From a checkpoint of a small mixture-of-experts model trained on Wikipedia: 32 GeGLU neurons an expert, a variant of Adam for the experts.
Below are experts of layer 2 (counted from 0) of a mixture-of-experts language model. Rows are named gate (a neuron's input weights, with its number), up (a neuron's input weights, with its number), down (a neuron's output weights, with its number) and show model dimensions 0-127. Each number is 50 + 15 x the weight over its row's rms, rounded and kept within 0 to 99.
Before each expert's rows: a language model's description of what the expert responds to; "mostly gets" lists some tokens that are sent to it at least half of the time. This comes from a sample of Wikipedia text that the model never trained on.

# expert 51
Agent and nationality suffixes
mostly gets: "ist", "ist ", "″", "ism", "als", "century"
gate2:36 39 43 23 61 36 33 48 45 19 34 70 41 53 68 60 44 44 45 70 56 44 49 46 49 52 39 74 36 57 51 15 77 61 48 64 40 46 45 44 47 57 37 50 49 41 45 37 55 28 36 52 43 61 54 53 77 49 10 40 56 27 53 43 68 52 76 61 59 65 38 48 44 77 51 53 40 54 40 58 53 58 41 44 39 17 25 61 52 65 51 49 49 49 28 70 34 69 35 57 39 25 37 41 23 14 43 66 46 54 73 56 23 61 27 78 91 32 33 40 24 44 44 47 44 42 35 44
up2:76 53 35 55 30 46 45 58 76 35 84 50 47 46 52 76 72 75 54 39 27 54 45 69 44 57 55 23 46 54 66 53 57 51 82 54 56 25 55 67 55 53 47 42 57 39 12 38 73 63 68 49 55 63 68 71 38 56 73 36 51 46 81 37 38 17 32 34 71 38 57 72 57 23 20 51 40 61 38 53 57 53 67 71 68 49 61 46 80 48 41 37 34 69 49 58 67 60 54 49 60 57 37 42 70 71 54 60 40 45 49 41 54 44 79 29 44 35 70 40 48 58 66 33 70 55 63 55
down2:60 55 79 59 34 19 57 44 50 50 57 51 32 33 57 38 70 33 53 71 74 64 21 58 20 44 58 49 45 41 32 21 49 42 63 36 28 39 55 43 58 49 32 48 43 46 48 41 57 46 60 38 47 33 44 12 55 44 42 19 47 50 49 43 50 66 37 62 40 38 48 41 32 64 32 47 63 02 41 37 52 54 44 41 47 50 33 57 52 53 47 45 59 64 58 58 27 29 37 57 50 11 63 66 28 52 21 57 23 19 66 46 38 71 36 43 48 33 22 28 27 41 34 51 52 29 59 41

# expert 47
Plural noun endings
mostly gets: "ants ", "size ", "tors ", "ators ", "acid ", "ions "
gate2:43 34 26 61 47 35 35 38 36 46 46 44 55 48 39 59 42 37 70 67 68 54 55 58 57 58 44 70 56 40 26 49 41 67 23 83 28 41 64 65 37 42 44 46 60 56 34 48 47 35 53 71 62 36 31 38 53 53 41 38 79 44 31 59 81 21 57 45 68 60 59 41 57 38 49 68 52 54 50 47 63 72 46 54 27 32 22 64 52 42 66 91 31 46 56 28 22 39 54 92 40 40 39 66 61 68 68 60 51 47 39 29 40 52 41 80 50 54 24 38 35 79 34 73 34 46 50 58
up2:66 61 74 50 43 46 48 62 37 67 62 72 29 41 50 39 46 73 37 12 42 44 45 25 39 56 63 55 33 50 54 58 38 21 47 53 50 32 14 36 38 65 43 49 73 42 37 47 15 64 32 41 59 28 51 40 48 38 65 52 26 49 36 45 35 40 64 32 43 43 58 54 81 48 41 35 49 68 49 37 29 70 75 66 64 39 69 48 50 51 32 28 61 84 53 42 68 55 48 37 27 35 85 32 67 54 45 14 61 57 33 64 52 24 57 37 64 74 45 52 59 43 55 46 56 47 69 47
down2:26 61 48 40 55 20 61 60 39 80 57 73 50 62 61 26 63 15 68 45 51 64 60 51 49 52 63 36 41 62 46 46 63 41 60 57 60 62 84 54 31 38 61 63 62 62 54 53 30 38 88 45 52 49 51 52 55 45 28 71 65 38 53 74 59 62 58 48 38 46 57 44 68 61 44 46 43 52 42 46 56 69 40 49 34 45 69 18 59 44 54 58 60 54 31 57 24 71 28 57 30 28 49 69 72 41 57 35 47 71 69 80 26 53 34 41 66 47 41 62 51 77 47 76 39 40 84 82

# expert 21
Short mid-word fragments
mostly gets: "|---|---|---|---|---|", "ur", "an", "it", "up", "ir"
gate4:47 40 40 54 57 29 58 40 46 17 50 39 67 48 69 48 59 00 67 49 18 56 66 80 24 45 53 53 48 45 62 62 62 63 30 49 66 42 47 26 50 74 66 61 38 58 77 57 47 49 60 18 46 50 48 52 21 51 56 49 45 42 29 55 32 89 67 55 30 39 65 47 14 49 42 63 49 58 11 42 46 47 42 60 38 53 51 57 60 55 51 38 61 38 62 61 60 47 58 47 42 63 30 54 56 71 39 63 45 45 53 64 78 41 48 34 55 59 70 45 52 68 28 54 13 26 55 40
up4:60 41 29 30 38 41 57 56 51 39 53 30 65 54 53 53 51 45 51 36 17 59 56 60 44 33 59 47 73 31 41 33 48 58 66 56 50 46 57 48 45 44 84 49 56 57 63 47 35 61 33 33 31 45 50 27 42 42 62 36 41 28 56 53 32 56 53 49 44 29 63 23 29 39 44 35 62 64 47 77 32 60 44 64 31 66 31 62 68 63 19 42 66 58 59 58 71 33 54 58 33 85 21 37 58 66 51 29 38 60 18 43 45 51 37 35 82 60 50 53 71 67 30 51 07 29 78 48
down4:61 33 31 60 30 55 48 50 53 58 76 55 37 41 64 44 55 47 79 35 63 96 59 34 38 60 32 34 56 55 47 47 66 39 53 54 48 56 40 32 64 51 41 52 46 36 33 51 49 53 40 60 62 51 37 39 35 71 38 40 41 44 55 51 67 46 34 57 37 61 51 51 15 69 33 33 72 23 38 41 57 71 13 37 47 56 45 54 72 64 49 63 23 34 61 55 51 84 40 66 54 62 69 36 65 50 00 73 47 27 23 59 49 30 47 63 41 66 37 73 53 56 60 47 32 64 36 38

# expert 13
Early word pieces
mostly gets: "be", "fer", "fin", "fi", "pre", "fl"
gate1:21 74 36 30 60 45 87 59 72 56 46 57 24 57 21 38 41 46 54 35 77 65 27 44 63 36 40 65 37 51 51 60 36 27 48 65 59 46 62 51 19 44 37 54 38 29 34 29 61 57 50 44 64 63 48 39 31 48 55 55 34 65 66 59 66 26 32 34 52 59 51 68 63 71 44 45 59 83 50 63 49 61 61 57 85 31 58 50 41 76 64 51 63 71 76 42 29 41 54 43 27 62 70 51 56 53 56 33 44 66 61 48 15 56 45 47 54 71 61 61 22 54 43 43 53 81 59 41
up1:48 52 52 29 62 34 85 83 59 72 49 43 32 41 31 53 54 50 25 19 50 66 56 60 41 55 41 46 28 67 51 52 18 39 72 78 62 42 34 36 63 49 38 67 62 36 56 47 43 68 52 52 51 46 52 51 42 31 40 51 42 69 58 69 71 43 43 43 59 49 61 42 42 69 11 61 72 50 39 33 36 58 71 50 39 21 53 35 52 67 59 41 32 52 39 19 30 35 49 36 31 48 89 36 37 53 78 32 78 73 43 64 34 49 39 57 46 63 31 42 68 51 44 47 47 62 32 33
down1:66 60 51 68 50 42 56 25 56 53 55 60 67 54 77 54 71 63 34 69 44 66 61 34 32 48 60 28 54 51 80 48 25 51 55 73 65 53 56 60 42 40 12 65 58 34 51 60 42 31 41 59 55 60 66 69 46 61 34 28 46 67 64 62 56 91 63 33 62 54 40 36 52 52 43 39 48 34 29 48 67 41 54 57 55 35 77 64 21 26 56 48 44 27 40 35 62 31 42 19 85 55 56 66 80 68 34 54 40 39 45 64 48 65 47 30 65 38 45 26 70 36 65 61 54 48 25 61

# expert 58
Suffixes ending words
mostly gets: "ately ", "ically ", "als ", "ously ", "ences ", "ism "
gate2:51 49 40 61 57 48 21 45 52 60 55 45 66 38 68 81 54 36 45 48 53 72 54 54 52 34 55 51 57 26 28 54 70 60 58 51 40 37 51 69 57 53 78 50 60 66 53 62 50 15 62 58 46 61 33 21 45 64 56 46 55 30 21 23 69 50 54 60 69 45 30 41 57 49 64 31 43 87 72 35 46 62 43 41 58 58 32 58 35 45 66 55 44 60 53 32 60 68 49 45 61 59 51 55 46 70 86 22 75 43 39 43 54 49 48 42 19 98 72 63 63 58 54 53 55 12 30 62
up2:73 24 63 32 63 46 76 74 37 40 49 35 67 27 46 28 64 52 27 56 52 45 57 58 60 53 57 53 52 60 16 41 53 44 55 95 49 58 60 48 54 46 36 52 33 47 58 51 46 61 52 59 41 39 65 58 67 36 41 46 49 65 64 39 43 74 59 39 55 80 46 72 45 49 65 51 67 30 37 65 60 45 64 66 45 55 65 87 59 39 57 44 57 27 66 63 54 37 31 55 45 46 44 54 36 23 21 65 09 35 46 62 61 42 53 50 75 38 31 61 70 41 26 17 30 73 51 68
down2:40 45 31 56 54 51 25 62 75 58 71 50 53 74 46 67 38 63 39 55 59 52 15 60 29 44 53 34 73 18 42 46 84 58 45 49 43 69 55 59 32 62 52 69 42 40 41 77 48 32 67 41 32 62 42 30 48 60 44 59 33 26 24 14 56 59 71 68 81 63 39 50 53 56 65 68 56 60 50 50 54 36 57 36 63 68 32 38 33 47 77 55 56 36 40 57 80 77 40 29 46 58 55 57 49 65 53 40 64 31 58 34 47 35 19 48 49 51 76 80 49 46 59 60 36 55 27 60

# expert 38
Institution and topic nouns
mostly gets: "area ", "Court ", "building ", "Council ", "Church ", "Center "
gate4:51 56 34 41 62 48 25 44 60 61 52 95 40 51 60 76 61 55 65 64 52 63 31 44 29 43 67 43 51 65 20 59 82 46 45 48 68 41 68 32 35 56 57 41 48 59 54 33 30 62 57 30 43 61 72 49 68 58 72 27 55 53 75 22 38 30 73 46 57 62 45 79 46 45 44 19 16 44 72 68 35 65 46 29 40 31 30 42 56 47 59 50 45 67 43 39 61 47 55 58 29 54 71 52 67 65 39 43 42 61 63 43 34 44 21 52 26 26 52 57 46 45 58 27 33 58 50 19
up4:43 46 58 51 32 48 60 54 33 50 51 57 29 30 45 41 58 70 48 38 46 42 60 53 53 40 36 55 57 50 29 55 63 29 50 63 53 78 47 76 60 36 37 42 69 29 46 24 50 57 81 41 60 43 53 60 25 56 55 78 57 33 44 45 34 59 44 57 48 20 63 46 72 42 56 54 73 47 16 61 42 74 43 34 43 51 63 53 61 54 38 49 47 29 53 46 62 41 23 68 36 51 25 21 44 43 44 53 28 34 34 86 50 44 90 25 80 65 77 35 52 48 55 63 90 45 54 61
down4:47 46 47 44 57 52 48 37 69 77 48 41 62 47 63 33 18 57 41 61 58 41 56 37 34 59 63 41 74 31 64 47 46 62 48 14 31 54 54 67 53 62 32 70 54 51 64 76 47 28 29 59 40 54 50 39 24 48 36 30 58 45 60 75 80 53 41 48 34 47 41 60 55 91 70 89 41 61 35 49 47 67 44 61 59 52 70 42 25 34 62 35 87 71 55 30 63 43 68 21 28 71 58 66 80 49 44 46 45 58 35 55 62 60 53 41 57 35 42 73 61 44 36 36 44 66 46 52

# expert 31
Latinate word stems
mostly gets: "trans", "dep", "gener", "community ", "doc", "involved "
gate1:78 40 06 48 28 41 51 53 55 54 81 58 31 67 54 66 45 65 25 22 57 43 57 55 49 46 32 58 58 44 71 31 51 65 47 57 44 58 47 29 60 48 72 62 57 75 51 65 37 56 61 74 48 62 45 59 48 43 29 49 47 82 39 37 57 64 39 54 70 57 76 43 56 06 59 51 46 47 74 32 56 63 32 43 22 39 61 43 53 54 40 52 46 42 37 36 26 53 78 46 54 76 22 35 52 43 56 51 35 59 40 41 40 40 39 43 57 44 49 32 31 29 40 33 13 55 44 17
up1:42 49 79 56 59 71 52 56 54 63 74 52 38 49 29 25 48 58 35 41 43 56 40 63 25 58 64 23 39 30 61 70 29 30 44 44 53 29 44 83 57 62 56 59 43 28 34 37 43 57 59 19 38 42 68 53 38 40 76 67 58 73 51 29 35 34 50 53 47 43 36 60 60 72 60 70 28 46 42 57 48 49 78 73 67 56 71 48 18 57 50 58 52 38 52 30 59 56 40 54 57 57 76 48 82 56 44 42 67 46 63 82 56 37 52 76 46 60 46 66 48 77 68 76 81 37 61 41
down1:61 76 75 55 56 41 32 67 64 52 27 49 21 66 65 20 30 80 81 68 74 57 19 59 50 48 77 57 67 54 52 62 50 51 55 48 41 31 50 53 33 65 55 38 70 64 46 51 67 36 48 63 62 30 37 43 51 50 62 57 28 66 51 49 51 56 71 36 49 20 56 61 45 66 55 41 53 70 22 43 75 46 75 57 85 40 57 68 48 51 51 59 62 68 68 18 46 28 70 68 56 48 80 49 50 57 40 32 50 57 42 67 54 55 52 21 39 51 53 55 75 58 70 64 45 30 62 52

# expert 19
Mid-word fragments, discourse adverbs
mostly gets: "also", "However", "al", "major ", "most ", "however"
gate2:51 83 52 49 37 37 52 46 47 42 43 57 53 28 68 65 46 35 39 56 38 38 52 16 66 47 47 47 67 55 41 45 27 55 57 81 68 11 48 44 48 27 21 63 66 44 41 62 36 60 45 51 58 49 38 44 45 31 56 47 90 47 36 45 47 41 55 56 49 30 57 62 43 59 27 33 53 47 88 38 41 43 48 35 51 61 36 66 36 27 49 58 67 65 78 34 28 55 40 29 44 41 47 56 73 53 51 60 48 67 44 40 31 48 44 66 67 79 36 60 54 45 44 73 99 54 14 53
up2:57 68 54 40 39 20 71 75 40 46 49 63 58 21 68 60 43 42 14 65 34 35 42 29 56 43 50 67 74 78 38 31 43 63 37 55 61 35 42 30 65 44 30 54 59 50 48 65 22 57 63 16 48 40 44 38 47 25 67 46 70 48 53 52 21 46 78 73 32 35 49 66 56 64 42 29 63 43 63 29 45 28 48 29 35 69 16 51 49 33 51 43 65 43 46 47 35 61 42 48 53 21 39 61 75 63 55 45 59 45 59 34 37 25 40 53 66 49 56 60 54 60 58 77 46 45 25 40
down2:64 55 57 44 73 20 58 78 68 72 33 59 29 65 47 67 52 36 55 57 53 58 46 55 66 27 71 45 57 14 67 54 56 38 16 32 75 42 60 78 57 72 43 22 48 27 25 79 21 52 36 61 56 64 56 55 62 27 56 35 55 52 62 42 32 48 53 63 37 60 31 59 71 42 65 59 20 41 61 51 46 30 52 52 48 64 44 22 31 58 65 61 55 57 59 44 42 40 52 53 45 54 61 73 33 80 53 52 55 58 56 59 61 55 75 60 38 63 73 70 68 68 41 65 57 69 47 33

# expert 57
Line breaks, auxiliaries, over/under
mostly gets: "been ", "over", "under", "have ", "under ", "unc"
gate1:39 32 38 57 66 61 51 39 69 54 84 62 53 53 57 54 38 39 23 48 52 54 94 24 70 65 49 65 53 55 76 68 67 33 47 33 36 49 45 80 80 60 47 48 26 31 69 59 46 58 49 37 36 25 29 45 51 40 50 39 49 53 38 62 42 45 56 25 60 58 29 40 63 65 62 71 49 73 39 23 28 75 55 32 50 61 40 44 38 52 77 27 35 65 65 44 45 56 18 33 64 57 49 40 61 56 66 45 65 45 57 24 12 46 56 59 33 50 57 35 30 37 53 51 40 56 37 61
up1:59 66 71 58 37 26 40 53 48 51 39 69 33 54 33 60 58 64 64 43 30 32 34 65 19 48 48 55 44 23 45 46 38 52 41 53 60 48 36 38 56 44 39 44 77 72 56 43 48 34 69 84 73 56 39 34 40 60 53 50 79 76 36 53 59 62 68 50 65 34 62 57 53 32 32 27 48 52 47 42 45 21 53 71 55 45 78 55 56 69 25 60 61 59 47 30 81 44 41 60 65 39 44 69 34 53 53 56 64 39 17 69 68 59 63 26 68 44 40 34 68 94 53 52 58 49 71 26
down1:24 60 47 64 20 47 66 51 48 50 45 36 65 58 52 46 57 60 54 50 99 62 50 58 42 66 51 60 44 59 52 52 68 46 49 49 51 54 58 49 74 66 53 76 40 41 25 45 57 49 37 31 64 39 64 65 57 40 69 66 50 37 53 45 37 22 54 83 39 46 45 46 23 32 40 37 74 54 52 56 45 75 43 51 45 47 23 72 51 50 61 35 35 60 52 65 31 28 47 47 74 45 74 40 62 50 56 49 45 45 77 48 91 27 11 60 66 85 72 49 59 54 45 39 66 35 31 55

# expert 27
Dates and month names
mostly gets: "March ", "April ", "December ", "June ", "January ", "February "
gate4:43 42 27 55 49 56 46 90 54 42 46 64 55 60 63 45 60 32 15 49 49 63 21 39 40 48 40 62 18 60 48 49 36 62 65 48 59 68 64 54 63 29 65 55 42 33 48 26 40 43 30 82 62 64 41 20 52 23 55 48 49 31 54 78 49 49 64 33 41 54 42 16 30 44 49 48 27 46 57 67 36 76 21 53 61 42 45 92 43 34 51 41 87 39 33 36 37 52 78 62 34 45 49 71 27 70 51 42 46 36 50 32 36 59 46 51 50 32 42 54 28 58 48 44 40 54 53 57
up4:36 56 68 58 34 35 43 73 47 29 31 42 51 74 35 53 73 59 58 72 17 58 56 47 50 53 56 58 52 65 64 61 50 71 31 60 56 53 56 54 62 52 28 57 58 49 28 31 36 48 12 63 58 73 39 45 47 71 60 36 57 53 57 80 62 50 79 45 49 51 65 45 77 69 32 46 40 52 51 28 62 91 00 46 30 53 45 66 54 49 49 39 64 39 57 47 48 72 88 58 21 57 39 51 36 43 47 24 50 31 45 47 32 61 40 61 55 50 44 36 28 69 53 36 38 43 64 60
down4:59 45 40 39 51 63 59 60 46 47 33 38 46 58 31 72 52 75 24 40 33 67 53 68 57 59 47 66 23 54 60 43 67 20 26 50 62 51 37 49 46 18 70 00 51 63 55 38 38 43 51 51 35 47 43 64 43 58 40 26 31 62 32 44 46 26 31 27 17 82 61 77 53 50 56 61 44 53 63 58 38 34 73 39 56 33 39 41 21 68 55 43 37 44 44 51 48 53 52 47 50 57 55 63 78 54 45 34 49 56 44 69 57 45 77 48 33 43 73 56 55 41 83 38 84 38 44 50

# expert 15
Past-participle verbs
mostly gets: "designed ", "worked ", "built ", "Turnout ", "developed ", "Written "
gate0:28 70 35 47 59 65 65 41 44 55 67 48 67 33 63 58 26 04 64 54 56 43 36 51 56 45 46 54 58 52 25 85 68 73 86 52 72 40 47 32 49 56 32 56 58 34 46 48 37 56 27 30 33 58 43 53 58 54 40 50 47 60 54 48 57 47 57 39 22 69 21 52 54 88 43 59 64 31 54 63 17 54 44 41 38 49 57 70 36 60 79 48 41 52 32 60 52 57 51 28 61 27 41 27 52 52 73 28 42 53 62 33 27 53 34 62 48 60 59 45 55 70 37 37 37 80 53 25
up0:45 72 25 60 46 65 59 53 57 77 45 43 53 66 40 43 49 31 49 57 83 63 47 62 62 85 56 81 43 53 41 88 67 55 49 50 71 26 49 28 48 55 42 60 44 58 47 44 39 45 10 37 46 62 85 35 55 63 29 28 42 36 41 44 39 59 62 37 49 32 50 54 53 54 43 52 45 80 46 59 24 38 40 82 61 48 60 46 51 48 69 47 54 41 67 35 80 47 57 31 67 60 49 51 65 38 55 31 62 30 54 19 83 39 59 63 41 31 33 49 43 40 39 58 38 35 35 24
down0:39 60 51 58 54 72 61 63 40 20 28 55 64 30 60 67 51 51 51 51 44 29 65 73 22 53 40 58 72 54 58 38 50 71 46 41 61 48 26 58 30 62 40 25 20 39 47 44 50 46 33 65 63 65 35 49 40 35 41 53 64 52 61 59 60 52 47 78 73 55 57 44 64 70 39 55 52 16 47 74 50 47 41 38 44 76 62 50 69 44 21 52 38 47 66 22 56 69 55 66 77 73 30 69 58 54 42 43 59 34 45 44 62 58 92 29 60 31 43 25 51 48 27 69 27 30 72 39

# expert 42
Ordinals and counts
mostly gets: "second ", "three ", "four ", "most ", "nd ", "two "
gate4:77 53 64 57 73 59 47 52 71 61 90 55 70 46 31 63 58 21 37 43 80 63 48 54 46 72 38 39 36 65 38 38 64 46 37 65 81 73 47 50 43 44 65 66 51 54 38 66 54 38 61 42 51 51 53 47 63 64 54 46 53 58 39 30 62 68 63 50 49 58 86 71 57 34 38 54 68 46 56 51 70 53 40 76 43 71 62 69 42 57 39 62 82 38 74 66 69 46 53 79 45 53 47 36 67 51 43 12 78 19 62 53 47 22 42 73 48 53 74 61 38 54 38 58 37 64 58 50
up4:31 44 60 23 19 19 55 46 36 55 41 35 44 39 80 65 22 70 59 53 22 45 48 64 56 37 63 60 56 32 71 68 46 67 59 39 03 39 42 78 50 41 45 51 62 57 62 38 49 49 42 51 38 32 36 58 57 41 61 45 53 66 55 65 31 40 38 65 73 40 38 35 27 33 67 43 40 71 34 72 32 53 59 48 78 31 50 43 51 55 53 24 40 57 46 29 47 54 59 27 25 54 65 56 26 63 44 76 21 69 42 41 61 70 60 41 49 53 37 50 65 80 52 35 53 52 39 50
down4:54 50 42 23 63 38 14 55 61 62 72 61 44 41 15 61 39 51 34 69 73 71 51 69 69 54 31 51 57 74 49 44 69 43 60 48 55 40 50 64 38 53 43 72 39 43 62 83 58 50 47 54 59 49 47 33 23 57 77 53 30 64 66 35 70 77 58 54 51 64 71 42 53 32 36 42 87 58 72 58 33 61 76 75 54 50 49 47 38 54 47 42 84 45 53 75 62 63 59 37 31 31 64 45 73 37 60 37 56 27 39 34 38 73 56 28 35 40 73 44 55 60 65 62 56 61 58 55